config = dict(
    n_experts=64,
    experts_per_token=2,
    router_score='softmax',
    routed_scale=1.41,
    shared_expert_gate=True,
    init_std_router=0.0178,
    norm_eps=1e-06,
    optimizer='muon_variant',
    lr=0.00647,
    beta1=0.93,
    batch_tokens=131072,
)
Below are experts of layer 4 (counted from 0) of a mixture-of-experts language model. Rows are named router (the router's row for the expert), up (a neuron's input weights, with its number), down (a neuron's output weights, with its number) and show model dimensions 256-383. Each number is 200 + 20 x the weight over its row's rms, rounded and kept within 0 to 999.
After each expert's rows: a language model's description of what the expert responds to. This comes from a sample of Wikipedia text that the model never trained on.

# expert 41
router,228,224,209,205,219,191,172,170,205,229,201,163,217,194,189,201,228,188,205,212,199,219,193,190,183,213,202,190,172,201,204,230,207,189,209,229,192,217,173,190,187,210,198,213,227,210,182,192,227,209,190,209,224,161,187,234,226,195,210,199,187,198,240,205,174,208,198,182,197,216,211,222,181,191,166,212,202,209,182,221,198,175,197,188,174,178,199,210,170,209,219,170,191,219,210,193,217,186,175,178,189,241,225,184,236,198,206,186,245,184,162,223,189,196,193,214,187,161,150,211,200,210,155,203,217,204,181,214
up0,193,209,152,179,199,189,220,208,217,166,152,208,219,153,224,191,221,209,205,228,181,208,189,213,204,221,189,220,170,184,217,170,188,160,213,179,210,214,200,191,217,204,236,208,177,190,209,201,224,227,203,209,176,211,191,198,211,217,212,180,198,206,212,221,207,167,217,205,219,207,187,211,205,223,144,221,220,186,194,205,204,217,245,185,233,192,206,202,163,160,182,185,187,188,169,214,207,199,192,170,203,196,214,204,175,171,235,218,204,213,198,170,211,244,190,212,211,227,164,206,181,173,175,208,199,195,216,196
down0,228,202,224,203,202,215,208,202,211,214,222,179,194,208,190,207,202,166,208,202,190,211,189,200,208,241,207,203,271,166,171,194,212,196,218,173,176,203,195,155,201,214,205,206,264,231,251,231,192,202,199,199,218,185,168,159,191,190,182,234,164,201,172,199,166,206,206,233,211,253,188,228,174,213,221,213,218,185,190,233,198,213,204,195,181,175,217,194,201,201,197,192,196,175,240,194,197,205,185,183,206,202,215,203,171,195,198,200,243,203,198,240,207,230,210,194,204,175,181,206,257,177,211,198,186,197,214,204
up1,211,194,183,199,198,238,186,188,192,208,190,224,206,201,202,185,203,219,191,198,199,214,219,206,201,221,207,225,212,182,218,160,264,190,182,195,174,196,222,222,238,211,230,208,207,188,151,196,214,203,227,200,180,197,188,183,222,259,195,203,193,171,183,229,191,213,192,143,190,178,213,163,219,181,196,170,189,225,212,188,212,201,189,188,227,217,209,174,193,210,230,151,195,211,177,208,215,207,173,177,205,185,217,209,208,176,211,215,200,188,166,178,170,178,168,208,189,150,199,202,207,198,181,188,183,191,202,190
down1,198,172,159,215,213,213,198,181,182,207,214,194,204,229,246,172,196,237,183,220,156,234,192,201,185,194,244,204,204,190,176,202,184,172,230,216,197,191,211,192,220,198,184,215,177,190,196,193,198,196,189,187,215,222,187,228,183,224,217,207,228,179,220,208,217,235,186,189,164,249,166,192,179,177,181,210,197,205,183,205,216,180,213,216,189,178,228,214,224,220,189,203,172,177,180,184,251,165,184,232,233,214,171,203,231,200,260,196,183,180,199,171,157,183,206,210,186,180,197,194,222,190,210,218,216,199,254,210
up2,197,203,211,165,185,175,213,263,200,174,226,207,207,228,172,193,185,247,171,179,222,196,211,172,226,197,189,206,222,200,242,181,212,247,192,175,201,154,216,191,221,205,193,210,172,181,200,227,218,187,179,160,207,187,196,195,206,209,213,211,208,206,184,188,208,237,193,187,230,196,201,218,175,223,200,212,217,201,199,216,211,228,182,160,206,199,211,243,176,214,170,199,214,211,161,209,200,221,179,212,213,213,217,175,226,172,209,232,199,196,168,191,252,182,208,202,207,176,209,176,180,205,188,199,210,208,183,185
down2,213,233,204,190,189,200,152,210,212,222,203,208,170,231,208,184,191,251,208,189,197,203,174,186,229,234,193,211,192,195,190,177,192,213,216,212,173,196,216,233,182,214,198,206,215,210,220,203,165,228,186,221,233,232,213,170,203,178,200,217,201,242,183,217,196,185,185,200,185,185,174,187,197,192,193,172,231,219,207,161,204,226,239,209,187,212,235,220,182,172,215,175,185,141,177,209,233,223,192,204,168,228,202,233,160,210,166,184,170,212,203,176,181,221,195,213,216,182,185,215,232,185,223,212,230,219,195,212
up3,229,231,191,191,206,193,197,189,211,185,221,185,214,188,198,219,231,183,204,209,185,221,185,196,192,175,231,190,189,223,195,215,209,202,218,213,173,201,211,186,212,194,221,178,218,189,171,228,199,174,213,195,179,177,207,172,191,185,190,205,229,205,208,197,170,201,146,197,211,235,209,222,222,188,223,206,211,239,191,163,174,191,194,220,190,192,164,206,190,184,205,200,235,171,193,196,216,195,178,200,196,240,230,209,226,209,206,220,211,200,163,155,203,200,178,225,190,225,208,197,194,185,213,192,209,231,139,213
down3,186,176,201,216,217,170,205,175,222,222,209,162,228,185,198,215,175,199,206,224,213,215,182,162,221,215,215,185,200,222,206,208,192,198,173,225,174,188,178,201,197,199,234,188,219,189,198,201,208,196,218,189,213,195,205,183,236,207,216,204,217,208,222,215,166,235,205,175,183,170,157,186,206,245,221,224,177,180,203,192,184,216,199,204,187,204,226,167,171,199,169,200,226,200,149,233,192,239,192,200,176,171,204,204,234,233,214,177,253,208,226,260,186,232,243,221,203,191,157,208,216,216,195,210,199,193,203,176
Description: Word pieces inside surnames and foreign names, often right after a capital letter, such as B-ung-ey, R-end-on, Por-till-o, Sch-mit-t.

# expert 24
router,215,180,177,215,208,204,218,185,206,199,180,232,211,186,218,194,166,195,201,188,207,206,196,189,222,238,195,231,214,196,181,190,217,190,193,210,183,180,187,204,180,203,198,191,158,221,195,177,215,212,209,208,145,197,191,175,191,203,200,201,233,197,223,183,219,209,183,206,201,181,186,246,191,233,213,240,194,180,248,208,218,238,207,203,224,212,208,186,213,189,185,196,187,214,173,228,203,169,187,212,204,183,186,189,187,251,208,196,205,191,191,181,192,199,223,197,235,199,215,186,224,189,187,190,223,199,221,208
up1,189,207,217,187,189,209,204,237,200,173,223,210,165,196,207,241,222,228,177,195,228,244,197,200,193,189,208,222,225,186,193,228,198,201,170,223,228,215,237,180,223,177,209,225,184,204,170,197,185,201,202,192,215,165,187,235,215,178,222,230,201,181,171,217,198,178,184,206,204,203,199,216,203,194,223,209,244,184,225,186,209,184,175,207,241,204,213,211,235,223,249,168,196,205,196,198,214,190,203,208,164,216,201,233,203,186,208,227,210,229,214,226,239,207,184,215,194,188,198,208,188,242,186,207,210,185,180,162
down1,168,167,243,198,179,200,197,226,229,206,178,188,183,227,199,228,196,210,187,207,211,230,228,265,207,220,225,221,200,191,182,204,185,191,210,182,217,190,199,246,236,214,204,213,209,190,202,212,193,235,213,206,181,193,200,223,174,183,202,188,224,194,207,189,228,178,214,154,218,180,181,146,206,210,212,187,195,193,238,228,209,176,196,217,202,196,206,231,189,197,187,216,197,159,186,216,167,201,188,184,165,197,179,174,183,219,212,215,204,205,192,224,216,203,172,230,179,191,212,171,197,260,193,215,219,194,195,203
up2,214,209,171,179,217,238,232,231,212,196,207,202,240,173,227,200,188,214,196,188,181,195,213,236,209,216,198,224,179,230,193,191,193,176,211,199,215,243,192,185,175,173,187,204,188,190,168,199,212,219,176,171,234,180,216,221,209,200,194,238,219,221,188,173,192,203,236,233,183,227,208,191,197,185,197,188,210,201,182,174,163,184,207,188,181,220,194,182,205,211,219,215,158,225,201,188,177,191,240,189,159,247,220,175,190,185,184,186,207,240,189,204,213,230,195,212,190,186,159,205,176,199,183,204,208,183,175,211
down2,218,224,211,177,195,172,184,247,213,202,190,210,181,194,209,191,182,176,207,185,196,174,228,229,172,201,198,199,180,211,199,214,183,160,168,218,185,181,185,204,191,249,211,216,167,185,199,213,228,214,174,202,205,199,189,176,185,205,178,207,206,179,206,171,195,243,216,238,213,197,236,204,202,188,154,211,232,211,184,158,220,201,207,176,175,189,178,186,222,188,187,217,186,171,215,208,165,197,195,196,203,201,201,209,186,175,177,187,214,206,170,183,180,227,206,206,199,193,199,162,200,176,223,256,194,218,209,214
up3,174,163,176,208,186,179,210,209,213,248,192,187,181,195,173,186,181,198,208,197,201,213,233,226,168,212,246,250,229,224,205,205,201,189,222,197,178,214,168,195,204,189,196,190,152,223,197,222,217,178,184,209,247,206,172,196,155,189,175,164,179,139,185,199,207,217,181,214,205,186,203,207,180,226,202,184,228,199,203,201,235,210,204,229,207,222,231,195,168,208,216,206,155,169,223,164,184,218,196,182,176,213,201,196,224,193,236,201,185,220,177,223,202,186,173,160,194,156,199,175,190,205,189,209,150,196,155,192
down3,179,173,174,171,204,194,190,211,239,197,187,216,194,212,217,196,149,196,218,184,212,214,202,212,213,218,209,218,157,207,199,220,223,184,214,215,224,233,181,196,190,174,211,211,188,221,216,173,189,197,175,183,152,266,198,214,182,200,241,166,195,194,194,237,222,207,167,163,211,199,191,212,206,183,186,202,228,238,199,177,219,223,210,216,174,188,214,197,169,216,214,231,209,187,193,204,209,221,211,210,216,213,219,200,185,196,179,209,185,230,223,191,203,187,187,164,163,217,195,222,217,153,201,217,195,194,189,190
up4,190,204,194,178,164,165,213,188,193,178,209,185,192,235,177,211,191,227,188,207,191,206,182,180,185,215,176,195,193,180,205,198,206,220,207,223,181,219,188,204,223,192,211,212,195,211,206,191,225,210,180,212,205,198,214,246,210,177,222,213,164,230,160,217,211,169,227,184,225,185,204,207,212,183,179,195,167,161,204,215,173,164,211,192,188,184,219,150,181,167,219,206,164,212,185,250,175,202,211,196,229,216,195,204,172,204,226,237,180,175,196,220,198,202,198,219,200,185,192,172,198,224,161,250,190,169,193,217
down4,175,180,181,195,189,203,210,242,206,221,199,200,202,183,182,181,191,177,214,236,206,205,212,232,171,173,199,215,218,178,212,203,206,212,202,188,218,176,203,139,183,198,189,225,209,243,192,231,250,222,202,184,201,216,184,230,208,159,200,194,199,223,230,225,193,219,224,194,241,207,224,176,183,186,194,195,239,200,192,193,215,204,217,166,173,189,167,238,204,197,195,197,218,202,198,217,195,219,176,175,209,191,197,210,204,190,216,193,224,215,224,233,175,195,205,207,215,209,222,203,222,210,232,232,195,171,211,180
Description: Middle stems of long Latinate words before suffixes like -ation or -ing, such as crimin, emor, spec, fac, produc.

# expert 21
router,192,253,228,206,199,225,182,195,175,201,234,171,216,200,156,213,181,201,218,186,229,196,213,210,171,223,200,192,182,200,204,222,216,209,231,197,189,187,162,221,205,214,213,200,202,242,240,196,196,204,205,188,237,169,180,147,237,182,198,177,177,184,185,192,187,212,190,218,168,203,221,192,200,193,195,171,191,216,193,192,203,177,187,188,187,216,213,196,203,230,200,198,218,170,227,172,186,218,192,160,160,222,188,198,212,218,208,167,214,201,198,172,218,165,196,232,195,209,204,177,206,205,194,211,221,201,223,204
up3,191,187,197,216,187,213,195,178,196,172,217,166,208,197,197,211,212,178,216,186,207,205,211,190,184,179,238,169,194,211,168,205,208,161,214,220,212,222,229,234,185,204,185,194,212,189,190,202,200,198,191,188,221,178,203,196,249,206,193,183,206,185,185,223,211,200,172,237,174,206,180,237,186,175,202,219,169,227,192,190,211,228,208,205,201,206,200,191,178,202,236,184,191,218,216,195,213,224,189,216,216,206,183,227,201,155,225,223,184,197,192,190,219,188,221,201,207,187,166,205,241,271,168,193,185,214,202,181
down3,187,163,182,241,204,210,168,142,195,190,204,199,158,215,161,183,168,202,208,207,195,201,222,200,205,176,217,207,190,173,189,203,234,178,225,173,218,202,204,185,208,195,199,197,197,214,221,193,201,177,193,173,202,212,213,195,206,225,222,191,183,185,207,246,176,218,198,194,186,175,204,177,174,170,214,215,187,219,185,194,202,243,191,171,197,197,196,204,174,156,209,215,194,170,203,207,211,207,193,210,179,193,179,198,182,201,209,199,265,205,193,202,194,217,220,211,204,196,217,204,211,219,190,175,218,180,181,185
up4,199,215,154,208,183,170,184,211,196,169,205,198,186,222,174,222,180,216,159,201,197,228,205,191,203,180,227,195,167,247,205,208,192,214,203,204,205,216,206,208,197,208,181,199,198,195,210,212,204,192,219,180,194,220,220,236,201,174,180,188,191,188,213,230,181,189,191,192,223,211,228,182,194,198,211,197,171,172,191,202,190,221,196,210,235,198,194,190,197,197,221,204,218,173,191,204,173,211,199,205,236,191,200,189,177,169,168,168,221,208,206,185,217,246,220,207,209,198,191,194,195,194,211,193,184,200,186,182
down4,158,206,239,212,182,200,192,237,223,213,196,207,213,188,192,213,172,182,174,158,222,205,188,205,163,204,184,184,183,190,205,222,226,223,200,230,230,197,207,233,250,217,254,217,213,177,188,208,222,245,185,200,182,209,198,183,189,213,199,173,188,210,195,229,246,184,214,223,189,192,213,192,227,190,206,181,198,179,228,175,216,178,182,164,222,219,194,217,221,191,203,216,226,194,203,223,247,208,179,184,226,203,200,224,183,209,178,176,199,214,168,172,205,214,196,187,211,232,208,195,184,165,217,152,198,186,231,191
up5,200,223,198,218,229,169,148,180,223,208,190,179,219,189,213,193,188,197,195,200,238,225,190,227,206,186,180,216,224,225,221,199,200,176,245,222,172,182,260,200,199,215,201,214,227,229,219,221,197,230,201,207,238,179,219,165,223,210,186,220,194,185,185,185,173,218,208,151,198,204,184,174,218,197,200,195,186,182,192,188,216,159,186,194,212,199,207,171,185,212,203,174,212,219,210,186,206,189,170,213,212,157,216,237,222,229,197,178,199,192,232,220,186,220,208,152,201,195,188,204,186,190,261,177,221,201,208,208
down5,187,184,162,181,197,191,196,225,197,194,209,214,184,187,208,188,168,208,182,195,216,175,196,223,213,184,178,215,261,217,174,209,200,222,240,165,179,157,204,212,185,232,191,217,189,212,212,190,239,179,222,160,209,174,224,184,208,190,171,212,220,220,227,206,185,233,192,182,226,198,211,210,195,224,244,216,212,161,187,185,183,196,206,176,195,168,244,189,185,181,209,189,248,199,185,202,188,167,199,230,222,192,176,208,193,214,208,167,188,200,187,204,166,210,214,223,184,201,202,194,216,207,195,216,212,215,185,224
up6,203,180,242,185,198,186,174,180,197,225,214,189,219,178,194,195,171,247,203,175,205,202,176,203,213,150,202,165,213,189,210,213,181,202,221,198,220,185,195,194,204,215,186,211,191,170,188,214,215,176,200,181,198,164,201,222,171,220,249,221,194,219,199,216,186,182,199,211,162,235,207,235,217,167,209,188,185,166,161,192,183,213,203,196,237,249,237,187,216,201,217,213,222,193,219,185,201,220,226,191,188,206,197,180,206,193,206,204,213,172,176,169,210,183,186,183,221,172,201,229,194,209,201,178,169,203,202,195
down6,181,220,224,194,176,181,215,258,197,222,168,200,201,183,221,180,170,182,172,185,156,192,197,225,201,170,203,193,165,216,180,204,168,204,180,198,193,210,248,177,209,196,209,230,217,188,187,191,202,198,234,184,171,183,217,191,211,179,164,198,200,206,193,208,180,205,211,216,204,210,204,212,211,208,221,227,207,215,213,192,182,191,205,189,218,182,238,141,186,208,202,243,218,198,243,195,200,192,193,199,214,231,183,219,180,240,193,220,207,191,219,199,192,178,205,210,187,193,187,201,190,187,218,184,207,176,154,166
Description: Single vowels, diacritic letters and broken byte pieces inside non-English names and scripts, e.g. János, Jānis, Georgian or pinyin text, often in tables.

# expert 53
router,202,184,205,199,176,188,194,201,220,188,194,177,181,208,198,202,172,208,195,194,184,224,204,189,208,200,206,208,214,212,200,194,239,196,178,194,193,205,271,195,225,244,193,197,219,219,173,168,205,202,195,194,172,212,192,208,184,211,192,232,210,218,237,184,195,251,242,200,197,192,234,196,169,180,182,191,211,196,202,209,206,180,195,188,236,218,183,203,205,196,185,227,184,177,200,235,208,211,187,207,223,210,248,210,207,197,259,172,205,210,170,179,212,184,227,207,195,203,198,216,190,189,239,177,188,226,176,208
up17,216,179,205,228,171,207,208,195,229,143,214,187,213,197,227,191,177,197,234,164,188,214,210,161,204,215,236,213,175,195,177,198,212,194,202,221,226,194,187,199,204,234,179,178,177,198,206,205,183,195,213,163,184,210,185,218,180,215,232,172,181,196,208,229,214,198,181,214,165,217,183,242,203,207,216,206,182,187,192,199,195,199,207,192,184,203,186,195,193,209,198,229,201,214,184,195,221,212,225,235,191,179,192,204,186,182,225,210,218,229,219,194,204,206,208,207,213,209,172,203,221,190,201,206,200,144,201,181
down17,233,220,184,183,196,159,202,200,172,188,220,193,214,170,187,204,166,176,191,159,219,213,183,176,183,203,210,203,206,205,243,217,207,205,220,160,216,198,170,199,193,228,220,204,153,197,224,214,151,210,187,184,218,204,201,213,235,203,234,219,199,185,197,226,236,208,213,210,210,188,201,185,219,189,217,216,206,176,238,176,208,185,186,208,229,178,191,213,217,187,216,177,189,175,206,217,198,219,148,225,222,218,219,197,182,205,203,228,192,192,199,234,190,212,217,243,187,190,205,153,176,175,210,204,202,204,208,206
up18,206,198,221,205,217,178,237,210,215,203,233,176,166,197,194,172,160,202,170,203,227,208,185,229,216,188,216,190,213,241,192,211,202,215,193,188,186,167,194,183,214,220,199,236,223,208,214,228,228,208,174,201,155,202,215,178,177,190,192,201,177,198,189,165,183,220,181,216,200,194,197,200,160,200,205,197,192,210,153,196,188,227,196,199,203,214,194,222,247,205,187,170,176,205,202,213,203,224,205,190,188,193,187,220,223,188,194,211,216,224,221,171,213,204,197,223,144,201,226,187,214,193,215,188,177,225,208,238
down18,188,209,235,198,185,162,194,167,206,206,201,182,176,164,215,182,173,165,159,223,223,168,211,184,278,203,201,202,204,169,207,229,202,135,208,232,198,166,186,201,209,223,207,198,191,213,185,213,203,173,220,215,202,172,186,193,210,175,218,195,165,199,193,185,199,192,204,205,210,195,205,200,243,221,212,207,209,177,207,177,173,196,200,213,177,142,200,223,168,199,181,187,205,193,202,203,218,156,220,198,215,201,239,220,186,198,186,188,209,186,209,214,188,209,214,214,183,237,215,177,205,204,200,203,185,217,180,190
up19,203,185,181,182,191,206,203,204,218,170,191,190,248,199,188,164,211,208,185,195,197,244,221,173,207,186,158,214,213,251,202,183,205,213,167,219,213,192,199,223,197,217,161,191,190,159,212,201,202,183,223,222,218,203,218,185,194,241,187,192,207,164,178,206,203,192,201,226,203,224,226,203,194,185,215,243,156,197,208,184,191,214,171,223,208,197,188,142,221,191,197,211,195,201,180,209,213,197,176,202,215,190,189,215,171,181,199,216,185,208,179,186,190,213,218,215,200,221,196,157,157,229,221,169,197,213,196,218
down19,214,200,179,201,213,201,192,200,198,198,199,188,178,194,207,201,256,176,212,215,173,217,189,225,216,202,209,216,202,184,176,190,212,212,186,180,166,216,205,195,213,213,161,220,196,184,196,226,205,202,250,181,213,204,200,218,190,206,206,192,207,192,208,194,212,217,201,215,163,197,227,198,177,232,209,148,185,224,174,197,243,197,176,195,197,200,220,157,165,180,227,166,177,186,204,175,206,167,203,159,203,236,218,168,187,203,228,199,219,187,244,217,191,179,164,217,178,191,211,198,213,198,182,209,195,190,175,188
up20,205,194,186,205,190,206,196,214,203,201,220,186,174,238,204,215,227,195,215,207,208,202,146,200,171,171,200,226,149,194,161,214,190,218,232,246,232,191,210,229,225,204,218,163,224,230,210,180,178,207,187,188,203,196,219,223,201,222,225,210,192,223,220,192,212,206,190,199,177,227,186,233,184,219,182,197,189,180,198,180,196,196,236,223,203,218,188,185,190,197,208,208,200,183,185,219,189,180,203,171,187,189,192,197,213,221,215,186,193,196,173,171,238,212,228,201,161,170,214,175,203,200,231,208,164,163,175,199
down20,206,207,211,220,204,207,194,210,208,220,224,225,156,199,183,163,147,215,189,201,212,222,198,203,191,192,202,202,193,222,221,194,190,182,172,199,212,149,202,224,189,211,170,163,208,144,151,180,197,181,183,223,214,192,223,211,188,189,205,230,211,200,164,199,215,243,201,179,192,192,215,195,226,197,184,211,227,206,217,226,234,213,179,160,177,215,201,193,199,205,191,229,204,216,223,226,143,183,180,211,168,183,198,223,187,186,185,186,230,219,187,210,187,195,196,205,141,216,197,209,189,226,219,194,225,189,171,187
Description: Lone lowercase letters and unit abbreviations, such as m, km, ft, lb, in measurements, math formulas, web domains and Latin species names.

# expert 57
router,174,214,214,183,193,198,189,188,222,203,195,183,180,212,199,206,251,193,174,208,205,199,220,180,177,170,161,243,237,165,228,213,192,208,192,236,191,219,212,213,205,229,188,183,209,188,256,153,205,239,162,165,217,194,175,177,191,215,224,220,164,200,199,198,178,173,196,212,193,236,205,196,185,177,200,196,226,209,194,191,175,195,198,203,202,196,216,182,158,200,209,220,199,184,207,200,226,218,221,171,201,241,221,240,177,184,187,185,202,210,178,180,188,263,177,183,208,185,164,207,205,201,196,222,198,190,193,217
up0,190,194,193,216,221,229,184,189,210,206,219,188,190,178,245,152,212,193,196,194,203,200,223,213,194,155,224,206,192,209,204,203,179,201,179,225,214,171,191,190,133,180,207,196,187,189,207,189,192,212,213,231,190,153,197,228,199,182,227,217,185,193,212,212,182,181,194,185,228,185,174,171,210,225,173,221,189,179,204,219,196,219,209,203,174,210,177,197,182,208,231,178,176,220,179,211,185,190,191,213,244,191,201,201,190,234,225,193,218,230,190,212,178,182,201,225,171,197,188,206,194,178,236,229,212,180,173,185
down0,179,174,206,196,178,220,189,219,199,219,212,189,227,190,221,191,161,178,198,224,241,201,203,210,196,161,171,180,180,179,211,204,180,203,195,197,192,184,193,209,187,181,207,179,179,204,180,193,189,171,163,211,195,187,203,157,170,204,173,167,188,221,193,199,208,208,188,204,221,222,190,244,234,217,197,232,198,147,214,189,249,203,169,184,211,273,221,188,234,192,205,187,191,189,194,220,217,195,220,225,210,211,175,193,193,241,224,189,211,188,203,216,212,188,227,214,226,222,199,223,180,218,164,183,194,182,202,213
up1,234,184,186,221,223,184,195,168,194,178,204,187,195,186,174,202,224,242,200,179,205,224,179,202,208,190,215,173,190,202,192,201,214,216,216,202,215,195,239,199,224,233,236,192,198,193,231,208,197,186,237,182,185,192,219,191,205,196,226,200,184,202,172,190,188,185,228,199,206,167,239,218,159,182,180,197,159,172,170,191,179,188,217,198,202,198,215,184,208,181,214,204,182,222,200,213,219,200,208,182,223,191,244,246,179,217,231,176,196,212,229,175,204,232,197,202,213,217,178,162,181,208,189,212,205,185,215,222
down1,187,198,183,214,179,172,181,209,186,188,207,192,215,170,191,108,185,164,184,215,171,181,195,208,168,215,213,151,220,202,184,204,203,209,221,203,185,197,184,199,212,199,208,169,185,203,169,195,250,234,201,179,204,143,198,221,229,190,212,187,191,202,175,210,224,237,183,174,193,225,200,229,215,214,196,182,234,191,181,183,210,243,199,204,186,206,211,199,208,202,181,203,230,193,234,193,189,166,220,209,179,176,207,157,183,182,209,218,213,185,216,226,181,176,171,206,237,156,191,165,198,213,192,173,188,199,185,197
up2,191,247,199,168,202,204,221,195,204,230,176,184,180,211,203,203,198,197,195,160,208,232,233,199,198,194,201,192,225,222,264,186,184,199,194,192,214,180,233,242,172,227,157,239,192,187,179,186,203,207,198,225,223,160,187,176,178,216,221,189,161,208,170,194,212,176,213,178,178,211,185,185,191,206,178,199,175,207,160,193,187,206,210,224,172,170,202,216,202,201,220,201,178,183,189,188,168,184,229,221,225,210,152,192,220,198,183,194,252,157,179,164,187,207,198,210,195,189,198,175,199,189,185,204,227,184,172,200
down2,214,195,228,193,211,224,212,194,197,199,150,187,216,203,209,192,190,202,255,191,178,194,165,209,205,210,213,188,179,223,223,201,195,203,171,205,196,155,208,223,207,179,176,220,202,177,166,202,199,234,222,192,177,169,195,206,211,192,199,219,206,201,232,203,206,191,189,188,219,212,183,230,214,193,166,202,229,218,216,192,189,192,201,180,206,179,234,212,176,238,208,155,215,185,196,171,200,205,206,179,181,188,206,202,162,208,204,225,244,201,215,192,213,204,197,193,183,199,230,201,217,220,169,185,213,193,200,183
up3,203,219,233,226,151,182,222,189,235,213,179,205,213,236,180,172,216,209,196,196,163,202,209,213,221,197,157,202,162,196,240,202,232,206,224,160,228,206,182,226,194,217,196,168,196,191,207,208,211,198,175,205,134,180,181,191,206,202,202,212,195,178,169,195,159,172,224,176,199,192,196,181,208,215,200,188,160,201,159,227,195,174,159,222,191,212,200,197,189,190,219,182,205,208,214,201,190,193,198,217,209,162,176,247,222,203,177,207,219,243,194,175,227,216,161,204,196,188,220,215,193,194,196,207,170,185,160,209
down3,157,213,211,195,223,205,211,195,195,170,233,204,207,183,186,187,185,191,192,207,221,188,192,186,236,186,191,206,222,163,204,179,201,212,191,193,166,224,215,216,186,187,229,179,171,192,203,201,177,185,191,198,162,213,196,184,203,210,167,181,225,210,206,173,192,207,196,176,173,173,185,229,222,229,225,175,174,192,255,163,192,192,202,232,161,236,198,169,167,204,202,185,201,185,200,220,212,194,199,226,200,223,170,210,189,183,187,214,194,182,210,227,212,206,204,196,213,210,197,194,182,197,203,202,224,203,189,190
Description: Verbs like did, does, done and prepositions over, against, plus inner pieces like ers, ub, ing, e.g. berserk, jersey, Chubut.

# expert 6
router,211,220,208,201,203,220,218,211,179,218,208,195,190,205,201,218,201,168,197,193,226,216,173,173,213,207,207,204,181,221,179,206,206,240,187,213,197,176,235,222,189,202,262,210,202,208,146,208,206,224,212,164,231,236,176,183,206,190,191,199,166,206,164,165,207,167,230,196,190,180,215,196,214,209,187,227,253,215,215,202,177,199,216,240,201,195,206,204,205,179,195,201,218,183,168,236,220,201,206,199,196,202,210,191,209,162,174,220,228,193,197,204,175,208,207,189,195,247,168,196,192,183,168,235,208,201,116,200
up0,201,211,197,197,204,151,239,175,164,187,240,167,178,169,210,179,185,173,215,178,228,239,179,230,200,206,195,192,228,187,232,196,189,194,227,221,189,235,188,238,184,167,219,166,161,183,212,186,219,190,183,214,218,224,200,168,217,204,199,173,226,183,175,202,180,198,190,200,223,188,224,184,209,183,202,179,204,176,220,212,227,204,186,215,218,190,211,205,213,197,198,215,169,212,197,194,201,229,212,209,201,223,223,180,196,189,175,205,195,177,221,193,211,242,200,163,207,155,200,154,199,182,171,182,209,186,172,190
down0,185,194,223,211,232,212,208,167,207,184,224,223,189,195,218,199,165,204,211,211,199,184,225,195,236,199,237,207,211,215,199,208,199,220,206,189,206,192,203,209,198,209,196,214,181,163,207,192,187,225,178,182,183,188,209,202,193,205,220,192,207,192,209,213,241,205,170,200,194,170,239,191,180,226,224,200,218,194,235,205,249,200,207,208,209,192,194,156,161,188,224,216,193,222,197,192,198,152,152,205,201,159,156,204,207,206,195,177,224,221,216,192,173,206,200,216,159,204,208,208,207,201,196,203,207,158,187,192
up1,186,218,186,202,208,212,219,205,207,192,217,169,202,179,217,214,195,200,183,190,192,185,203,184,204,252,198,234,166,206,200,214,166,194,201,214,232,197,186,181,205,209,197,168,192,165,218,182,183,226,218,166,197,187,210,181,186,212,207,195,163,202,209,209,210,206,200,199,207,209,222,171,200,205,193,194,186,201,188,204,229,203,206,205,194,212,211,185,236,191,195,179,234,210,195,223,200,173,158,210,224,183,228,186,179,179,249,168,217,211,188,231,256,185,209,206,183,190,191,201,237,199,191,154,184,173,180,204
down1,204,200,215,189,208,206,182,228,183,172,210,201,216,198,233,208,197,202,199,193,158,220,187,177,177,173,210,240,192,199,179,210,184,192,174,183,210,241,213,192,180,172,199,181,172,190,193,193,210,203,217,201,184,196,197,226,213,215,151,229,190,223,191,190,223,182,198,204,214,166,212,218,234,193,201,167,210,228,217,177,184,177,204,203,219,225,157,211,191,214,219,201,154,224,212,216,206,201,220,202,228,212,168,180,211,220,213,199,206,203,216,202,174,209,187,207,201,196,218,215,213,172,159,181,181,182,193,214
up2,201,205,177,202,217,181,201,193,184,204,178,211,225,186,225,234,208,167,226,201,244,190,156,177,215,181,178,201,193,173,239,225,199,221,186,201,182,184,158,210,234,178,191,191,216,191,216,169,211,218,220,193,237,164,165,238,195,247,204,209,201,195,218,174,211,171,200,231,195,209,198,214,231,173,214,204,214,207,174,184,180,220,213,215,245,213,222,187,205,225,197,207,228,198,206,198,179,213,194,226,207,229,200,203,197,193,174,210,218,222,219,195,225,189,222,190,191,184,212,199,215,194,206,222,229,140,197,200
down2,174,190,208,192,191,200,195,214,199,192,246,205,187,216,180,178,180,183,197,202,218,220,227,201,216,215,185,211,223,206,202,173,208,215,213,201,202,200,232,170,165,225,206,191,203,220,184,225,176,220,217,161,181,183,200,221,202,208,215,200,224,210,210,187,206,226,206,198,166,218,192,192,205,176,185,226,196,238,198,209,206,200,201,221,191,182,244,203,185,221,188,208,213,207,203,195,192,212,203,202,216,182,171,205,197,231,170,174,209,185,243,225,245,175,214,152,206,201,205,231,182,192,198,193,156,199,157,200
up3,233,179,190,198,214,206,228,177,209,226,196,184,185,220,229,152,169,184,244,195,209,196,198,203,217,156,213,198,180,201,196,204,209,151,200,190,215,198,213,219,244,202,198,200,196,225,191,174,193,197,183,209,205,225,213,208,149,189,214,181,195,173,174,198,214,196,177,201,203,200,188,224,222,212,163,196,198,198,209,181,188,178,203,199,203,184,213,213,174,184,222,217,184,190,209,220,223,227,194,154,189,199,171,172,177,191,194,199,236,194,236,190,196,175,208,187,202,226,206,196,176,235,210,187,196,197,198,201
down3,225,166,181,224,155,223,198,194,179,230,180,220,215,201,161,232,216,188,212,166,222,253,204,181,213,195,226,214,188,183,184,192,186,232,183,206,219,197,203,175,211,191,236,192,204,191,166,189,182,238,179,248,202,207,199,193,230,185,198,236,197,241,187,213,210,187,209,219,217,201,202,194,191,170,207,218,181,207,209,203,190,183,213,227,166,242,205,166,212,190,184,211,188,182,225,164,205,182,216,229,196,218,204,189,187,189,189,192,220,182,225,199,175,203,221,212,152,215,227,223,192,199,182,197,207,210,168,166
Description: Colons after names or field labels in tables and lists (Batted: Right, Title: Subtitle), plus "United" before States/Kingdom and "de".